config.yaml
n_layer: 9
n_experts: 24
experts_per_token: 2
d_shared_expert: 0
activation: "squared_relu"
routed_scale: 1.0
balance_bias: true
lr_router: 0.000582
vocab_size: 8192
norm: "rmsnorm"
tie_embeddings: "early"
optimizer: "soap_variant"
Below are experts of layer 6 (counted from 0) of a mixture-of-experts language model. Rows are named router (the router's row for the expert), up (a neuron's input weights, with its number) and show model dimensions 0-223. Each number is 128 + 32 x the weight over its row's rms, rounded and kept within 0 to 255. Numbers have three digits each.
Before each expert's rows: a language model's description of what the expert responds to; "comes after" lists some tokens at least twice as common just before its tokens as in all text. This comes from a sample of Wikipedia text that the model never trained on. Tokens count by the router's weight.

# expert 13
Table cell separators. Pipe separators between numeric cells in tables, other punctuation in figures, and compass words like North, South in election or place tables.
comes after: "0", "3", "4", "5", "6", "1"
router:123148078099092134155155120128136119095156164136146137051139090133183152102191109131103192134129143131036118145135133159123116097151118107190115168135096187078103169129135168107103102125094118156141132144117084125164056185131124142129133150106152117135120117138161127136120097112167129123112075148126103111087137130181163151186074135090144118130044131157110127142165135113145167127106121191130072129172041107077159087161171147100107061192140138142132091141118117078130140117130141125131199161116109117152146155112145152102118086132150078166191078116070148061102087154132169128145105119091109049137102116175115160137105102152085156125133073114120172183040153086168104125117
up0:190095162129137151145176146146141143145165119165154191105138091111105153118136160166095141094137158144187114156172144099162154142095139086163087165136167137105113114117143111142150128162116095163109095125150146116180100137130051087082131152148141118100101129160137176143068141098119137126147140158104073126115083181182156187101185103149197140115129138117130107121175126097143142115081150145146187168168090132125126076086192135058134112079095135083121107160113101105107056139113114152139130089070164070167059092117142095137118144146101142128107100084174170118167110167153149160167150116104106182141089103118118105083151145048059078051089143120118156082134144056143167164110

# expert 21
Numbers in tables. Individual digits in scores, chart positions, ratings, track times and stats, plus the word to and According at sentence start.
comes after: " ", "1", "2", "–", "3", "."
router:127107143134142153107162126096132129132080164136132144123150150122161172202038075144053119137124129227087113131072127127118116147087143164168059118135099130113146166166133139095111130151125119117101129133125060107111167126146164106116150128162098167146105118107099091124108136075109099175162179173168094120136164179117089057165106112103120145178117104156077122091113130134151149163114126078110086141133083156176110145118118065094105179155136163126114098069175104111188201169120182096121049173201117195106142112142123085193133115127128108132099112101109167139144112106086173105122085079117057162107117120129131084115096159158090120131100133153151154080151156145087163142135
up5:187154104074106135095112079148172116102139157088162124136140187091173153056116114131082020103115146086102153134130155163143151097136120108134133119133120052159071110072140072100104166155133101191125121101151097190152165105103146103111129137055135089155180131160157097069129119068121124148202139109123147092109102158093140093135066141109212124142065125099158093083141101140108145089091126178135135111096157199155129168133140136137143112124176092190159131121165105108095181083077134154139162151099098162112129109132108117125088110107139136102169109184151154146135130103135162126142147124145083087135129107154123157146141165116208162096198125118098159155143162178124153108155

# expert 8
Table pipes and months. Table cell pipes at row starts and month names in dates, such as March 9, from May 1855, plus verb stems like convince.
comes after: "\n", " (", " on", "|", " was", " ex"
router:127090071103128166084080119088156136142099139149120113182133096118115121181152150149084139110145231177149129164083072109123075099141112156146098072119181136116080181151112141151163144137114128118113133133142120136126114176173089102117121135187103143158102084096150188159154111158097095087068108116200096133144116175102090135091117104064138187075123186150117134148138089114132131125158123086084087099095203152188118074115112095124116142123119114193142196132111150129114113123121107174124122125097060174118078126143107164116088174109121100186174125099101124034143119118146161160148155119180107159141119148140070059147167132130170132188139132143164108153164135096143166126127
up4:150080102113136110100092108106166126107094118140124096095142162129142065145122122107133159134116156170030107163074098119073109170129143136111146155099163117113152148131169078154142128181096175154167075122144090116130092117146180087141090121162109081137066152147129130110142149102155103167128157114166136136167104131143117112097088109157147091157109118183065143104086078079144180159093067124093131113131103161140132059224188102107162135152064149146174077160145118166133161154145083149182159175122154088109118158153140164109183139091147124114122128175143156218086160124127079101110139135128145160123137134088156114109141073148079111147054149175195124059131136105123170150134

# expert 5
Line breaks in lists. Line breaks ending infobox or list entries and table rows, plus the leading digits of years like 2004, 2006.
comes after: "2", " |", "\n", " ", ")", "---|---|---|---|"
router:125135093133153130119167131145026123122096069088121109122107144109158083136165096204175135106146153109073171133144125127169079212098179132068109171140170108088123125147106129104133173187116171121131104075100141082175085110160140151110131126111118139154124116195110129159147156128109115114158181169119125156127132155122101077193111152125109131189161110175063129149144096144179102201156121118176100109090156070117097096187151169066107114074119126134106107117126152124118136205160148150172056085126123130112109105046094118117075150170152115137155120159183112092102082105169115133105115099143059103128125095129153137134156118118145099095087087087146141079160131118149158147130
up4:187168111140099113133064134103143063139119084124121116104137082176118132126118131100114163186113142095176103123093153122139118132124125165150139129157103175157094121156188069149179085141097115134092101152177120142108108140125163191137150137071122136127117131151108148120129115105130087157117193105093218148135143137115129133181106052187201106142106089095123051160117119069177107094133106132105100190137089071144085139100122128119153091157136158125079150163103120091132061173079100150158094122113058147140119152121063107143096185155149128100170094158161114117160145133149157105050126178123099169107128117110129186175136094130109158101120175130099109089148158211142177145168

# expert 17
Spaces and hyphens. Bare space tokens between words or table cells, hyphens in compounds like real-world, dashes, and opening quotation marks.
comes after: " |", "|", ",", ";", " in", ":"
router:160095136148142124057123107146066155160148129126122159172092150136122140116132170182109134067154094172092160075139088125105103109121122116098135135121191170099156110138123172209193112141070091115131183074093170100087098112142118147114157144103138183082183132025184131168156134097091168092133154164073163155134152076074107104153073155089139109134097129125137134115128120131170109136094202107144148176178064061076109109164110135080142132161124121153127159085101078131143143096137100104116137185092118196188133125100131121117116143126080139166112175131145132106122130101107083140162094138126170112148173107128102172139142119089133159079175120126143169112174098100139086124176
up0:202123188135139141131148121083134106135088141202075072115111134111158152078140082057137089122179115119133158135152145107108106160209105126133159139150126130118118146050139091120088075152091121187077103090140146145115081186115121139149105107167129157156139141174223151114132073130099039137101095167090156159140099102107084130151157130087155067097178179140084143147123144130124176152141104088118094185185140133138099094150139110128121104158081159113159110106132162161129125154078143104124157096166102171135105100107086082113062152136136119111082168142111188129131124119192147112163163152166129113099136161163093188149152125070093108099143156138161077128099139108127096129184

# expert 11
Symbols and foreign bytes. Degree and minute marks, minus signs, percent, and raw bytes of Korean or Chinese characters, plus country codes like FRA, ESP in tables.
comes after: "0", "–", "5", "7", "8", "4"
router:194139058128092135116104176077133085152120153102085095094117155151046202065141063119104151105135139103126112077140091102076114085084141131160053151176091125089122112111066150109105151130138164090096135159119127040098130157136150103090163128159142095074115126189103042174103175114151086081154105131128137161118143134166167117132103161131127128092144123101174133104155140103125139118176166146198138159147105155146137120108150123166132161100091170126122160104131153159108148109166120122115142143155163100128149090185153132130151186178098116115107110137132075125106084126115104179035196127160093065128141140120157179150128128119130104134175159133129190165083106088118147102158
up5:178142134112117132128155147118149072121126148168087074104084143116151101085138116091127048124133123152145125137161143164117152112083112111099086164065221103149116141140158136175085111149078099148070134148144099122109102147162147117129113173147164168133146124124111088122153164118139126154197159131099125108059160126125171096151104161102163129090090123123051113118153142152176175111160116233151125154156061127102098140177120110122181143128121136140121113181114122166148142084122168015162087140089166101073187158116093133136112146124118096151144042159110131143113142110098204151104129081064127153120097144130138202150121153141137177106092126108138100188129119112130147083089